config.yaml
n_layer: 8
d_model: 224
n_experts: 64
experts_per_token: 4
d_expert: 96
d_shared_expert: 0
activation: "gelu"
moe_layers: [0, 1, 2, 3, 4, 5, 6, 7]
router_score: "softmax"
normalize_top_k: false
routed_scale: 1.0
balance_loss: 0.0129
balance_bias: false
router_noise: 0.3
router_logit_norm: 1.5
init_std_router: 0.0237
lr_router: 0.000386
vocab_size: 8192
norm: "rmsnorm"
norm_eps: 1e-06
tie_embeddings: true
optimizer: "soap_variant"
lr: 0.00966
batch_tokens: 131072
seq_len: 512
train_tokens: 508100000
steps: 3877
dataset: "wikipedia_en"
Below are experts of layer 4 (counted from 0) of a mixture-of-experts language model. Rows are named router (the router's row for the expert), up (a neuron's input weights, with its number) and show model dimensions 0-223. Each number is 128 + 24 x the weight over its row's rms, rounded and kept within 0 to 255. Numbers have three digits each.
After each expert's rows: "comes after" lists some tokens at least twice as common just before its tokens as in all text. This comes from a sample of Wikipedia text that the model never trained on. Tokens count by the router's weight.

# expert 20
router:110141158114110138107130131150082102090112145145137156179129117090102153114138111112182133108157115128139125129127184138123105117163163117191143123089127101170089145114117116118150175117167114179108137121125142109128143167149151153148096124130132156138092095147089190158118164108176122148128106132099110118129107145123130099150113146126141154065139113100122152116124120154170130081137169119136117125117142111157121123156122145082088136101114129132153152097112157121089164130116118147129146155082121173155101125135130129128109116131124108109148082083133135108144151156145121099123115153144141170132130107192093094159134141160132131128138129158133132092106138120089153142138
up1:125143119115124125120105095119096141102155123177107137184195116122112153113116116088149118121179091113115134154149158123091141146149143149127136075188129103155150156136138106099090102130112126151075125099156123126111154141135142161129157101099121082139117135136149140124102093120129150133108132127138087179123146120155139110120137124084143125161145139107117135165115121117105121131123131118135101156125109104102093124099130142151145156087106139141147148154122176120133169121092088128123157126120153090121160139126152139113076102122134161089104141106109129138146136165139112087142122134142169179181092130136091137103128073078133131110137084102130125118136140160143093132096
up2:102126158151171113101152144103151087111113126135163115125141122119142103153175126112096124113151166110138150152117098185131151102073136101135143144108116131117121105115103145126123138173125168081159173138113143119150147155113147130169143153112137133109120110096179125181124134116138085128135102140187133140123115124137104137127090111149095110162099134091165164105129131106153130169095186158125122154115141091120123126133105127082117097114176114122118080119107158141149114102141117167104114159119129143152120121112129141121162078151164129107150127099159159127133138112121136149148140095139117136160131137066140132148104092112140081129108074150113162148109134100142093124133
up3:126143149156086151110129130090148154113126094097126165165150162131119136136153162129108114107105113170106174119128104121161091149120149127140115100187124142135176147102134151147133134140156137115130122113126120182129133108113145140136100135136115157094128105100136166123140178131072098133154133119092125086143091107144146133176097134113146149093177098133111151129146107148126148125145099154103098113122141160151107138067085108109088123089116130165111137142138169161122082099101122148136133163153069115158163161121119129094130115112081154120123117102118124113157129119088097096157117091116195118120147117156110139141143165107155112121139139125115127127168138139119128127151
up4:108154122136137106162116128122150090128165116114076132115140139112131091176131135161137149106139144130104089126115128094122132160155126090128128120150143129094109123142089102128178168122122116136137158128114060128078118144158096125130126145118137141150123089111123117129110176126165123107131107118125122151141090133088111147183102071132152157188105115153122126129128125133150102112163118117099120108129126135116111114148100090121073098125126131169129133147099123127115155094146150122116128138156169127154144107110140123137176173113156108110117126159134147099130075149116154164117103117143120084175143165138093086098089155104080147151101077161166104109107140117132116129150
up5:113121088144117089131131119166138134155139129143121146126123150133142204111115103105127127123129143154124126137121095113148146144103131117117122143128127134138151135152126146156088118139148153138076134136121128161152126159089138168137101154177131122134167130128122142117128054115087135202119121138118145148141129114183142155108116158123115137105140099089110118141178170105130113077131135152064111144106173126100160113120098153098182090131158129129156122106126120092151077103127097117126090132170136135136117128145106139160112150172116146146095161127120119141104137109164115100140126102076181105125144131137139169132131119134130140108142107137083132084127104158172131097117
up6:133114111094063148125132145137187100168173160105145111096113132149090166132127130120081154111092158166135172088126062126158147105151096117145145121128128140115054132139151102124147128125123133159137115139122163104159153132112109113137120096136114120130157182087096119137147058143128129137140131106143130099133104101118131107119116130122110121177097166129124149140126122104122122083142117143127123177123106063125114127103139108153132082105144145110131098104130164158111137134132150118088119116111118145128118116143150119179090150128165113119155165140149170144116122108123129161138125114123145148116118092104131150122132155155111171131114098101122151122143107127162138079093
up7:184079128149144143133107132096165133080124098125136144129113139102136119127223177101137094097166123140109131161159125115166122121075144166112132116074153085102130165154129083157124119143154142101105133109092127106151108085143115083111148141103113166145143162129160122134132161102097161101133098100148109117117141150135129141144122106137100124135143129102146130142142135121122126144088145167127139104155106139143105106101109157088122124082132134098122130161169114162088148124116115095111115116121151123159171144081127114159124120107139114163171113124123092132103166121099122134105136157145138110112123114130115122181168154143139142128091104118162102118121093135140148130116
up8:085139162127109122140122129145173124117127124124105136184119161097125130110117179136131142143103154126152169158114169100114105097109160155073126134135121121146158097122152122129142154109118158143107112139097107131119170138155124121101140123079157126174126132141101123132073154142070119124112163123112153120087107101079104112145106114137138159141128129167105097123119132195142128107126116145118079164140135133212102111109124134118115092145106145150102165117128099132122132138152117130140127157127098145107130147123131158169122116105158127130097122130107103134149100052069149142122107139109104122090140137168108185130135124104127124157116134141147113089129144123144166114111
up9:131148102173121146155148108115120110116179132140130092135116144128109097098135121117131166194129112099126161143135124127151123099141135088151111137133078137089109157116148154159081172107103168119146153201110120118135093109136220119138120134119134133103152183133133137151127134110111150147137119144114098092101145095137146092125113130169135136132141085132138121078133130128109141140120118156149123132111130130149149095115142155132095202113149106117105152120111135108128130088112115152083130123143132146127119151097138163138154145110178107082133133127089105102146163131137164118128096134166137102126135149095114139115146076164136170114162154138152172124116123132141123114140
comes after: " of", " in", " to", " on", ".", " from"

# expert 14
router:088151148151111122078128104130141106138114161132146101136144100137113152117191170133115140098138081155093143137134134154148107181153157111100123095102121113089099093181141112134148114171150126102113133109116123115083143185132142139156103122126167104102111079104139127128163116125151085126153129128103076132166115150167137120125100120147106131129115114111104100160146111147147114093089112103114109135108116114111096167129097163083140157107126126154168097123142152143099140132112138177094126142160118075146155102116116114130114169149112135137118102119109122136134100135154091144107126137107104159123146142165149149093113133131140161132098135118127143151142111108172177150179
up1:123124140124114150108143069139154144130134117125137150162091116154111146148162142129146112129120130144128100120159130125143132100140136107084144138107091074168149120176112081118102134143151142160104097170166132137109139107129101148131164134105168150109078168097163130109109124088133167125120128083131087161124134134142132107123158110096147164132132124117135156170156110108109156134109123112105162129159108136157120154107139106159146109123142151119162111128095180116111142123146140110103139087193149105124180096152142184167119128146100115124160148095150145117143137133142118126114135128150164172128144091101101150106139157085139131115103154091159178115172127108159131139109
up2:141134125161150139133134120145121147117164130131095123178123141105148110115129099095151176142108100148161152129121126103123157131155111096163112130104150170147145093130132111118100102099144121147130171119163137153115127152183137112154149092146093138055094091110166104151157120119136108145167138085179122160130110134146133123121143141097143127094169093168124118107140109135146157069096128145104082099089190103135123113131112140140111125140126109120122136148124130154137083148068132151125145126132168147164108159098157117130131148124160104123123138101145099149150100144120099160113111118163154147130077164137138100140124121096154077104124114155101160132148120148136099142116
up3:144116161123119169160144102112124115114115136112114127088152154080135148110121115173151103121143101138115127142133148141118114131077151146164119139162095138103125135115110121112095094140104131150106154105118125165110137109105134094113118131161115124099068148112144135112094143149127107140131122131138127094122125134159118116094096138155159181131087178114144121102166127109098149122136094116097092131108167135137129119102085131163092123182163088105137089104144111158090138142107087102190120118124106097123143159112127127097114109144141128108094189162071159131117159156112103110112135162115103150111064134126116120101154103098103139174134142166134124103134099100141116139138
up4:148105139103137119108106094121156078081121125152109125141108146034120130135138128135150108115122142132083061155123122146131107108154157106117127127152130151128096160167093126131137156081145124111094161121107136137102087134172111146143125077124133139139115103112116161142104154128121123166145152131143128142112106108114146156107138105150140126148113118128153102139119111131132143131132158158111112076148130144092096135146132120125072060123132110149118084124112116148132149140095168122144133085145141176160116087126099101116113117119097104116065127149102115106161084159122115102111107121128141113188109140120072089142120102122108167127098100140134136169128150140122120145135
up5:138190108141148104110147176127109140162112099114110117090156088135120141145161130089142130139141107090116144109155134114132176120100144123133152160088135104146122107106182148145135156210135109121114086174119131166152163137129130097112132087149211159154136121125103116124080129129127141130154100140128131131122095123101140150085135144117154125107124142118077129104129097117109142128111112092119135137125101117087130083103164106151126093134147118155169116120135116130136144099115128156083130130118110127156144130116163154149143172165135144110191099109139120128140100131125116168141133105118129136124134111163150096094097141130158138161149137105101150157116086121168120109148
up6:119120104108149112154121135111142154134132129153122131150093105117071126162102130168149075140116125161127120147133170123139116126138119147147128066130131106114123085119150144102092147128174128110118158163118138092122132088140104084137151104138111120099105133073106123095143127121181162127116136152134126151135123098077137133109092144108174145107072131090156077110095099154152129156124134119085117155130151108124126117085142121147155104133138113093127127140133130110148140136117133120126094113100066138148090093070092097122109090174128109129144147146150184123118114142140139113148160159129116124127112132114122145105116097090102141135114159151088130182079121114123111090122
up7:148120122111153134075149092124181138135148154106154130090142122155142119097062107116155117145112097122129108127093093105095122145139110099092138136132115091115137091113084115116130128164107118089133114118130130165125158131097090114144147151112148147119124127130193092092071154122115132134140115118128111120132102142159143139161125155173137153099112112154158121134134104150132176121078124175132135137107096120146136121104145120141163149151048133122099144080136158158114129111166120155103135153150116106126154119149146149149145151127081157164149153138129121131129195113095124147145125109095136142140138144148168079141130121156120124106114163123127088086141087136113117122136
up8:177128112145125133130122098105144123186135187121114173134092084112147124089115137162114123117161113130111123146074116093103120107159138119133121143071139112125128110136108101114144099156112129143104116154144125146115191137091141112106134161134153108108166127124161156142104113140128107109141092127148112141109153135107156154125114136077132177127120131157117151133136159154181138138140099112123141123128161095144116138085128144124151101147089127120097134137143143103105148122105175147114141072156123127134120127120155180106105131110102128133135125164129125119140142073117050119083109189111155164166105163114149102094135125146154129119140163144131119093079121132132143149118
up9:126090127103136108115135105133164135139132111125107105123097133141109131077142161127138157144116142096145151180118161148117144118135176128137150150156092140126107141116109141119090154134129116136138130173128077157122126146171119150117111108098103107134141152113175129091136157092166144155157132075118147151155086121130094116120102108142114076098156156128137135128112102071097141085131141096077135077103146146121147074146119101138160135123124136155139127116141173149204143108105082097123111115142120134142145122128143133119118191139164141127182164130142124123141161123120124168130118149137126136128117112112104129123164108102127068143116135169089125145102153129164144125158
comes after: " of", " in", " at", " for", " the", " to"

# expert 49
router:113157134107172103117132136095116114108145165079127123139126115124092090107131134147120151156131150153158119114125154152142136145086108100140126090142131141084123101104130158123135097175104132098142133106095123116120121082119159097105095131165138136131107127162096093110162129140143090091139115121084123087141137151152152123123154151087166137077147155150157132101117128093160092112092114142155156163118134119114152141119148185171115098097110129111106141133124140106128143123104148120109122157130105118104150137166165110131110113108146124102085147123082208122097133149106152068156082135148106146130140134091147119122155118156126127101099165080145114158154119153124119139143
up1:138156134106144097154116104128136118168172126078105124125161108176116141115095156158125119126134109140111118109117155123089116121129136125097164117109130138176115128181164136149145133118156162123127134165127140135128151163150094085108075191113103140091127131126126106104100077123121116087118134099168165128101136122134092131146079148110158145069156130140132122158119132163127118130115155116150130121118127095161116138140105133137127175124120089117110132095078068116102164122117133095100158140160116107133125159110111128136112112076132089130116101117149121139145113114171065132155111126136110132125122139109116127138122113095103161128076153143200105115128130138103163129122
up2:139113115145139130101089156083155141116151133144151154166103080154146165162109151123139134096147131100147126152129129144096143121138124127106149166148124167109108141140136129153099136137106121131172134114095141117141120110154117101143119145084120136119159094140148154160142118104171154148098108137157072122112108152116103141129127133101107111083178121161125122134112138113144146143117171134115108150140117130154134130146127101116129138118147120166149165118110122166230118167126138156135144105150115134092152137130106093149141115103096127116128111103111108117091121175151115071117139102097158112201117166097155134137150157137102092097148119139136165121103075159100096146142
up3:133145131104108147135122133156127135160090112133111134098130125139137097091123112112157129146140122158109157095131149148150124125123117143151135137129102129128142139135098093159152104123150128172120183148124107157139167110133104081149122129128121120120141127107188157107143155108135124143112114118109116143145059148133155192177130151111159170121107122146111100122177129141146125105170113180141129119099144127102089115119101172148096139133126134096088069081168173119136092154145144083101134133144123147139116137094152156086168138204129142138111126108143158085170163130154151134128138133137154117119103106114113135127110087077117148106134163155115112129158154133159126125123
up4:141104207144151116097089147120152158145083136093096104125120138088138148128168174094133134144142098151129114116165122124128070159149133086159161114138136118110100092138108107103133168112095139167151182167134111173113128124141131098118122125149135141139128112146188118120081122143133148105146138105151117132141124167129160112119134112155119134127183112122131169153099137162132167157113113133097137084117119132119126140137118120145139181131114106144133102142127120146124122130155088122173145132077115107168120111095143143120122128118153135147118110177116094089154101135093119119108062136120133099167138101136126082113113115113124127128100138093145130137122074098104129107155
up5:121159156136155132121137110099123149137076144112111159165149164120132138119159133128141147158166145168122109103152117155148174096146131090165133141153091120107125108127124121179125168140089122118161155149139094143164087170151109095145116163126148140115107141091098152111104122100109141186128170147114141128145105140155134110093124086138138161133111096109152119085129128087123125114167143123135116110085142135110157112132125098147097153115149156147117127141131119079140135119128107160128157123151116109115093175098133116088115133122134133104118124098103128155146137098184173137143091105138127149130186130108191120080113115166170128124111112146142143146139103113116139118186
up6:130144109129106138129130200134142155140156089137121093174087107137141132127082095154104131127153102107127098126108136116148143130141114114146141092118101143097131092136169104139108151139147114122129139158142121131103121156114106097140118117149106136134168111119130127160182083129105117146145175151114163093145107133111109130119151113097129113162051127110178073122134143120146133087144105150135180134187173120093114114153155142099161140127121143093119088125145157128123141138136107132070099118129130107088117129124146118131126155117174116152114131159108111107155109147118144182155111128137157097097150130092121127113137097135117129164099146121110098108125082150097134067115
up7:167150139151123151100154116145143123151138179151174145124075159104136111074158094121124120116154114164141125129116112119167174149114088132127194107130123138133136136094119123152087126133140114116127136109143129122139094051135122141121131143129154158163142125126174103104141129125085137149160117135117089131126118143093118142150143143103149156119119121142099111131120103136136146146139108145160162110110135145152113118085114137146092122112121158086110117130130149117138164124081140151111145120128217093135151180078155144164128129157086145143163141142129115109121164116155133113099101153141127101145090098117164145149114125107171082090118114102177130150105118143141128128100
up8:147119156100134107138147168117143115150128134131146117174119106138142131123085148167106107104136131108117131137128133145127121129102143121104122121151133133129171121111153139168094115119153136146061164135165114113146158102151140083162112167150101134118118161123087095141119168103080096151146175183130151147120144129150152137148096132128141150129116136085126135115138118110159126089100136175116119130109122143089137145097105107138134128161165111079106131098141096145138135120141137125142181143130110088159139112178097140097102152094133081122099115176139124120125125138101053105167080150149142128131149112134133126109120142088116165161068131140141095089130129127174121112106
up9:118139172165113110112120147152131160098106140143122125159105152106137115107120143170141156132142139138100099154130145119170121123131130104151114087084091112109110150117117142155118103099135091149121128101133121100143127135117120152088156086104103127127102098100145118107146150180165112070114086100112112148096103147105143118162116113157132131077116135141154135127097144089167095152134156118103151108126142153127115137094203090133108134149108172106131152083117197128154100127158157139129117108114119146077130130126137102147133086150135119125173128148136185090105154101128141139144149149110146147130153110152162132130132136162152125147144165104114119136114120120154091090074
comes after: " |", "|", " November", " October", " on", " in"

# expert 18
router:124125106169149114129101143144132167131157111158116130100147070144095122138105130099105177160132101133126151122134095071129179118112127140129144112103126065127073136149109175098103131101137110119123109103145126143156123074154134151120143155158150082102140121111094178119121132149102102134139105125090152157161148120124135118138128144107111102118132126122108137133139116119093078117121096108145154094151090112107108135138141133129107116144135111161087125155178133166109115097130134157148121119148145116085146148147162112162138132101153176120123119095090108181113138129119130155170103093169141154117130136094140128094091138135120103133192143113130165176105120136145161147123
up1:143131122114118103125104076155164117136120133147113157127104126127116123124151130110096126123146157169108141108127139141103089128154165106144118161131094163126112125112111113161108114093133173098170127114104111147126125102130107131120123138156089141160156127148134120126116059132158120077122135091113189154055138154108101091098096134165156139126093092101141151145114106151116109135139150115137121106127108125129093120118105149153121145184104174139152174160142148135104074091179119129143158144121088116156139194140146165175135129134099105121129138105138132095111108095143129095119124128141150111130134125128103131131160071126126120124168136149161154157122145140105174107128
up2:098111131124170156100099081122141082148113156104169122171157154144111158130134159128139125145128107144121111121165126130128171122162149139156138162091122135100140085148163111138095080135133164099133184116163111147149160084095121123145148097143115131124135113097143094143155121128127125110135117125170120121122135160169101105116114117106128100144146087081136115132136113123117144150129102097099101138146090089143118131142114128083164136113137079168130118112142175138158144141123054157133134150079159125148120126109137140142158129091144107095107103096124104157126136138080082137092116134133146086151095120110153104131098110126155125153180086116117121114100139138135130163126
up3:123141139117084142129140106168116140135113123121135114160123146107113152093158135124112127098171072138111129158132141107094160088107170157166119083167123131108144169141132130146168138120131135175079104100158121141078090135127122111148118108124132111180127102138130191159106124138120104077108144099077109165150094135126104125107103149090147121151126136171118135153140111135110124111130126154114139110135155128139147178146090149121121114126145129114110147132163093082129154114115110139150118125120173069150130124107145116140072099141099138114118129113171122170124176110132143132119136118119120124101140130136128127146153124092119066129105178119126086108165166137112159142088
up4:137090114081147164139155104100154120126079167119056146130143125133116080110133143105161125146140143100163126147133087113123163107125125112138108093117130126119095114132136134158106122118135110113125134114094179113127087151137109152173098118153127135127136159095123112116108082106108125124124139164105162119144150174091111147127090143142100107099106094138162161141079111145150107091119154113112110129129138143106085115133099155107109138113120141125114108112125141107123182098130098138097066122145151121172105140106087114077108131123160114119103145109115084161131151129130119133145067133159123148159128173110125147155112137174158152119086143144156144127156154123133106085137
up5:098099198115165144110144141122112109115137180132104107101103101153116110125158118121142059126082123125140150127163129092152134111124136097190154171109105135158080119129157098173117151161112155107106179154118124121127113146114115113121095102143154097157171121083125147107101091110129161175120131130147178153156111083138090134091124135124129115155109097089145151125143152133108121121135106123165148098115145150114118121119140152112159102119150146127102101119129111149141165123133119108127099119129119123101127140112105122131128088119125113154168125154120105114136143095151142159137130139159098116139122099146117161108094080137126153072108152134078172121117099134150176148137
up6:124145145139069179102129151154170144133143141122121124160147124151131158141156122133113114110168107085099159139118110111133105120148142103125092103137130113131107126163114114121145088162079136116117114120130144126142146118137123085189135134070118138092104120116125120115112119132155148125167102115147135122153147131109126134144099134135179179166105151137160108179107134144101136121114119185121068125147122117115114160074136092082104104135119125075146124141155163124106150138160135137166171140127094137151090120100139099097069096171131141146126107123112116101151146145134150118161146110112142112123115090091087119139155132143106130139151145134138100091090127102166091106103
up7:114112155176125126116136118122139122124134108144118117099108107113092109094154143101151095192054120131145139166120126110100144113138109135144134130112106122123137112145122104180142108121153116105145108110128146134104111126122122096138116160135099141181148100123130100146150154107122136095100130168156149109112112131150124140137143165137079126148116099122126131135145125179148165111113137157134149104146072108141095108102151126090159131132086145178152145103097117140104094138147126161128142164127123089128141181118165128159167180127101126108156110174163154095104140144094099130153157173187149121132079104132115155139114137134105098142102083137113112098127142143124078151134
up8:129162117077108091122136133197110113120137149108140143169124124131158135139139117110111162122150110125097112132138180100147119105112148106160109102139134138144114115129128116115122157130162129180119151097121143156102117144139132139156132109134146098093130092143135119108142143100077125155163178138117112169138136100146162149137120114171175159155136122099156169134127131150094126097116112172113157141121121123134144119128170178131131117137140145115128150129131142122127157169153126106132114146162103121157128127142143173133106134158169139142159115076124094168146145127138071103113128138106129091156132121151155199122175138118098131154116123161123130087099089133198169112167
up9:129124091106089155164123103142118136097091150105079114152092075071095100114160151133158109125113127153104126122141121144140143131130170077120109119141109117153090111095121140139136165121148120132177142153145107113150111168127121124122122083124138087105104125090179110093158174131108145114106105121110126135119120113120106114123119139178120171135107132126137136144135097125129126109098154130097123175132173172104144112115107146148125144108099115084121109130095185107115138113113139128137090140153117105107079169098098154138144131122147102115177129128100134114132158083091123169159131119110123137114122120146114106066143101120137164130124196111160120105113154102150136124145
comes after: ".", "–", ",", " (", ":", " $"

# expert 44
router:165132078083155096108093129147091113170141150146135116133170137130135126153117179121135172154166122119160149111135161122153123135158153133132129147142144106120097110164110133136130123164121159141193134132102167124159133128108144129162110123133113181155126130122144122129145139141139115147131137049112119134130095160157140129125101128111138112125141158154152116078156185171148147125125113069140135106112105162138161131104127110131143115113130090136133108141128165150151122106130093167116089130099099154155109074140109090139096119139090124135149086140162108130117118109123131117161126137087077132150119120140146165120095121163130104137115078112125147100149121104116162068147
up1:122124159143102141097121119171122114118132117140131122107132082122128151076139134155095129128145145136127191028113120149124166127105152074118145111147148147150150177104139110104134086102126153149084093130143152124140090136091123148097146152113158127136127139147118161114121133115114181154114126126127125124118126111124143146118134121170154159105131136156094150132108128143063101100108114122146141158125092156163127144166144121124151129142124097115203131129126087140127141107136142116126102150136107118108181097120138142152135146141105124164134129109110153153110117148142119154148110115072164144156154136067130132145178139132142169107144150124129135091120173131154175120133
up2:127112082134143186162119155104111105147096137130089122182124147121151151122094130086084154172101120122153162155127090129155102117135148135111164143090110158132131154142133136144141111084154117153141163156140119140140091119136151125115143122127111128160141104150133127166154084154117157125132140134135097159138114090136180139146105120109144140117104104137148107089108130147131152122125142145141135103144096150127129119165117138131118156110106093127136126147121126183110155151118128100167152083111152107079086098124122102135096146092174092148097158153155160138103121136128134157120105148087143103110100132133103108101133096091170132164149130161122162173144064112077115141137
up3:100119126104149142126155148153124145122126102133115142171126142122128135098118153140124129109108144142139086117115158124101075145131137112182129122177137132087145171122133156115114186125151119141113168134079136139123122090151139127128099129143104112128176113126102122137142185126109137133110073151135067126112087172130077118107081121108125177131157123158129111071105094129160140109165119097091159160135165153133119145153115133102096115101146117133141181087114128121122149150157076134122129109152118146118110134077115133112126098164129100123125107130131117118115139132151158100154150137145165085112117133145101158121102095090129118165120138124079160127171092148121135101118
up4:132111112130136122129111114155140133127132142096114127103118184146098139133136153079136103120175126132091095119135126085109124156168118125155116145125104155129118112143131148095143198112181081079162144115136177172125100102135136141157145138132100141168134099159140140123135148126132155146157155128099141124125174125108141144140124131120101120100138088151164130151160122164108167098137116155123092099137102124112113099076137108108139112123085099108109123116160128177081141125124114092136125149159191110191124115121121108090152114165111142139107132161115104076132148094142129077115129139155157085159125132113111167118128109115138152097126123111103110128108092111106116161144
up5:119151118131136159136127142091150110159141149130118172123169136160151132105138096092118112144153119111134148118128148080154118134131120082136152129179127114112123105120136101133120145153120130116150138118134140085163118143126125114112142131123152093136183118088161163106157147129099151164123097072119164136108100148113146133082147123119111155136116124118143125132086135146180178122164132202145123125106185144160120105066108121115177113100171160127149110091116141134114139119105101142152118122111078115154119107149125142110107101127132125082147151163099164139100100084137096151107121147127114120152108132125114145127126145144199137118142145114092171136173149114137151094125
up6:117116152138122128142122135116155099107150069129115147151139112155120130157111105103154106150097097128147131144143122146168144114145151096193119105166135099088127102138161139117136145156115137134167126100099126113126091130138088115154133152118152105099099114137096087116148169114113165155115165164121144121154120122123156157059137075149130142116139131109165183168133070081148103121112135139136175131122107116134115156114111117122153093082143117118110163132142135104135083164127117103099105135156070132155131116122142134109131123157112102131108111100162133100104126130162121168136110105144132088106120111112129119114181107111073159139098126151113117151079144131152144107098
up7:153142109157150108087131131125116124133122160135163183145089134123155167108130125089123152107103084132124144099121102141166123111165130136161151116159161124104113119136144105105136121067110121118143130107152141137138113146094107128114147132100132132143141181143158121133140104069129134110105128151115098114093152106123114111154129087143086107112119092153108129219155117138117149118091130152121127105128134144142119104079140134098122147076098084115132112135134161144116094100123114142094126156150166093120147149137139124128134114163144154143177145134160111078087128170113126157109116188131153121168127115087145108122114142175117175131131184128142117119145141111132136155101
up8:095107124117129161129163126164159155134156105130147139149071125130153149107144151139124109116156074144135147165114163112147132123117158141160146086158109105119167145133163107156078122137177151141151162173125162164122150121152135134136139133140132099099161166108098137154180150124099091136177099123155131104062149153108138162116160153120171147104148131111148134151116135154137161079152090126114134175164115135102098119133114112098141121156148132109117149148161131156130099132114133158139085112131108131170172138100138123139137122096135095095112090151102068121106130108129105123155126167129178129139121130098131147165127126132119124138115108141118154096115104163139104131115
up9:107137133122107106126144096127160157135112132135157092125117144106162139141117161112118205135102124099132086116153106136161108119128152115168118122170130149092088127082104130103092198110139118096133170131110113117146157120100107135147125107124121128126139125136120098115144172143125158132101136165087108110138134099150129119144110101148127064115147148138193117138132125106122092115144128124083117148157114143093116137072128116121135163154176138153138115116160173091148147145123095113103120137177149175159127143103153089134133083146133129126144107090144118101094185133094179138142133134128143155099140106144085135129150122127110131137139148156143117127140165140111181120153
comes after: " of", " the", " is", ".", " as", " in"

# expert 54
router:139159166119148123073150122110138102083160101117107133097128124139133129146130162153117152142133154138149155131121106156095151168098145107147166135159157138138104157098084140112142124135140167151141120132139101140156111115086087138138110110104123160154142092132128133120177133145122081107159122127172098097141126128143164120149154112092147080135130102121115176110156147128118108155081130131144126121170106101098117163143116157113129142132076125171095129137131154169142122141126139099153147147076109114128138124145148125110134113123137165162082128142170163094096135153118179114092128172130094112112114101118163119142168123155171123069125102110122139175115154140098145133145
up0:127145149125197153119135113097120082168115159111122132119100116151180121119099149079166134168089101114131106135115095138101132126108121125132117108122154140165143147127111146123131122145116146108149146146123147125119124145130126122144081078114088106113108121135139129142118110107122096128149143126121142147124119095086126122146112105113159090099118127120090148131088116085147149117130153131143129114106095136134138143108084155115107154129084088124086123153100112097147142125094102078111135144110123113139137149104137160114120095155134124099123138151110156135143170094113165125124132077103065178120082109106147186124130113181157149108102130137154118114182147087133154118059
up1:096133116116118130128103105119159111097150157143103143121140125125115105129107149100131095109194149134127114122154092179109159154121127152107134110141144119106084165095175102115107114114140131131119100109137179141112149131133080100145154139094153169085096148099120133105093092141105125194118093127175094144131107156147142144143108130137122133158123129119153134170133124143079089145142137144141134158133145096144142097141145135096162108135138150137122104110106132127099142107155105107102107086124151107172121147150097104172131116144130104105127124104132159114095097146128114079108138106166142112191113149126124101119064154123143155114129069147175101122131123141140125172136
up2:123145162139152105096163111122117085139148151108103159143130131126130123133123122112160114130120160126147145133163142138179164108178129156154141155118130170152099118123108174146124122131155098107143168145146119147140126169159132089132173155117124134103124111124143106139153081118116139109131119135120103083096130165191139139090150074144136125092121088134183130110141148135102096147128151122106058117069140147168198096146149148069128157110121099153096085100113139134145129097097140138136127084154088135106110135130126126119137104103115150121101106089119134158105121185152160142121114138103145146101119132107155127126119155107147112113111143129125104104093116127114134123130
up3:146121104113157146139156146097145153112086134140096150115165169096094143108125148132103118129161127132134142166104151117091114152149134153114119113142102136094109121123148130114178126092127166128148146120109144152147108112144172120175144075148114128105143145121132173136138113103142124127127162156120130143163094120141147137155090133085087130135099129168104096095121132121112117145110128189180135109142129155091112100090154154127096155152090165145114150112171164127146086155125138144177154156091097177153140129143099146128145120149132130114123155141126111120118107143123131087096118133143154109120119144136125175140141145111145152124093132179139167128193189161128101125128
up4:114119156139130122140125092141078124107122118143071114140116151117127129112147150107152169109144146120109149172140143153139126085119103113123134180142138145159099139116124091125110131129130102123153149132119135131152092159143077131139121117149145096132135119079101088164149084110118110119100109116122180148121092157149152136178123129161118109116134116118178133080073128133104109125139135110130141106142165140105135102101145153134080130090114134120091073127134154138139128113129137105149136142169172130133144122152074076118111129127170124131078166139141157141123140140155099117121116150135147138112105144143119133140140123096132148145156078119139092069144180134146075076174
up5:151162108099149119156144143131137173134118107115173129138126102173140156152147190120125119139164125152166137111110132140189133128108091083149133146137161127154098122136131136114134119152113102132126146137136128123162138107168130125103116102108131146142118113100158145119070099140088175122144117124094094165121090120160119122150161093146116110132151079150093122134133120147151116142074152118116128130110089153119130116105155131150166145106156118135139068152108144160114098161148131152127140162162086074083105121151173136148117145145139153138146141141121126110066085126150136148138096157147130113072108146162143133117124116114158126176122145141108141119116094078120121152109
up6:115099140101100172110125149118147123151149129141133160159144080121090115138112100109153099083132109138087132137168089122088112139131099100159117131146122115113136116100143151120085154101162141116148097147100141153124162133109110088165095128089143150109136120131112106110109104126131133126154117130212119141147127156111128160143117192151200108193108158085122100138150142107121157078153123150109108170143131101132141118125118112130143119118122155111142126114114100168139158105135079110097137140123133077187102126114117125118132110141113099142139112132147103124133121101130142147143161112129127101190080106107105125146100126117119122129142114122157121141079125123128134123071
up7:135109125112137141165124117075106110128140147093098154138102099116131135089132084112091133122134104128087160151156107178132147112128148163158171136160160149141140090112155125136111188109139118120105172144146135162152111143127097087142145118168121145147120113111160136132152108110099149182171151091112111147098070100086106152122110154143160107113140145138115135120113136124114140117130138113143131109077122155099138124108149119134117170111098122144096112131135099133179114090065149086127134122185138129136116156095125145131146108140137136099138155145117123127137070164148133137124127138115144116172139154086149157138077113134125115137162111113158109170151116141146124137077
up8:094116147109126113128145116106126146143095145119147130170094119115110158123137152160114145100140153110174152115096149069138102145145160150140100158149123184112115092123126118133107101093199099147132152158139132117132146168138145148158113094134072150113133126092104118128163098141135096141153133155127151144131103126165133172132114145154162109103140154133110103153115142115106105119198129107099132177142113114086123123159164127136117143116105154082146130157138139144141130171136120108139147135112131152122149117165121090151168115128135130127088158109111087174128129143080152142133104153144136137160102106080067157133104128102127147125125138111127151099162071155150136139109
comes after: ":", " (", "19", ",", " /", "–"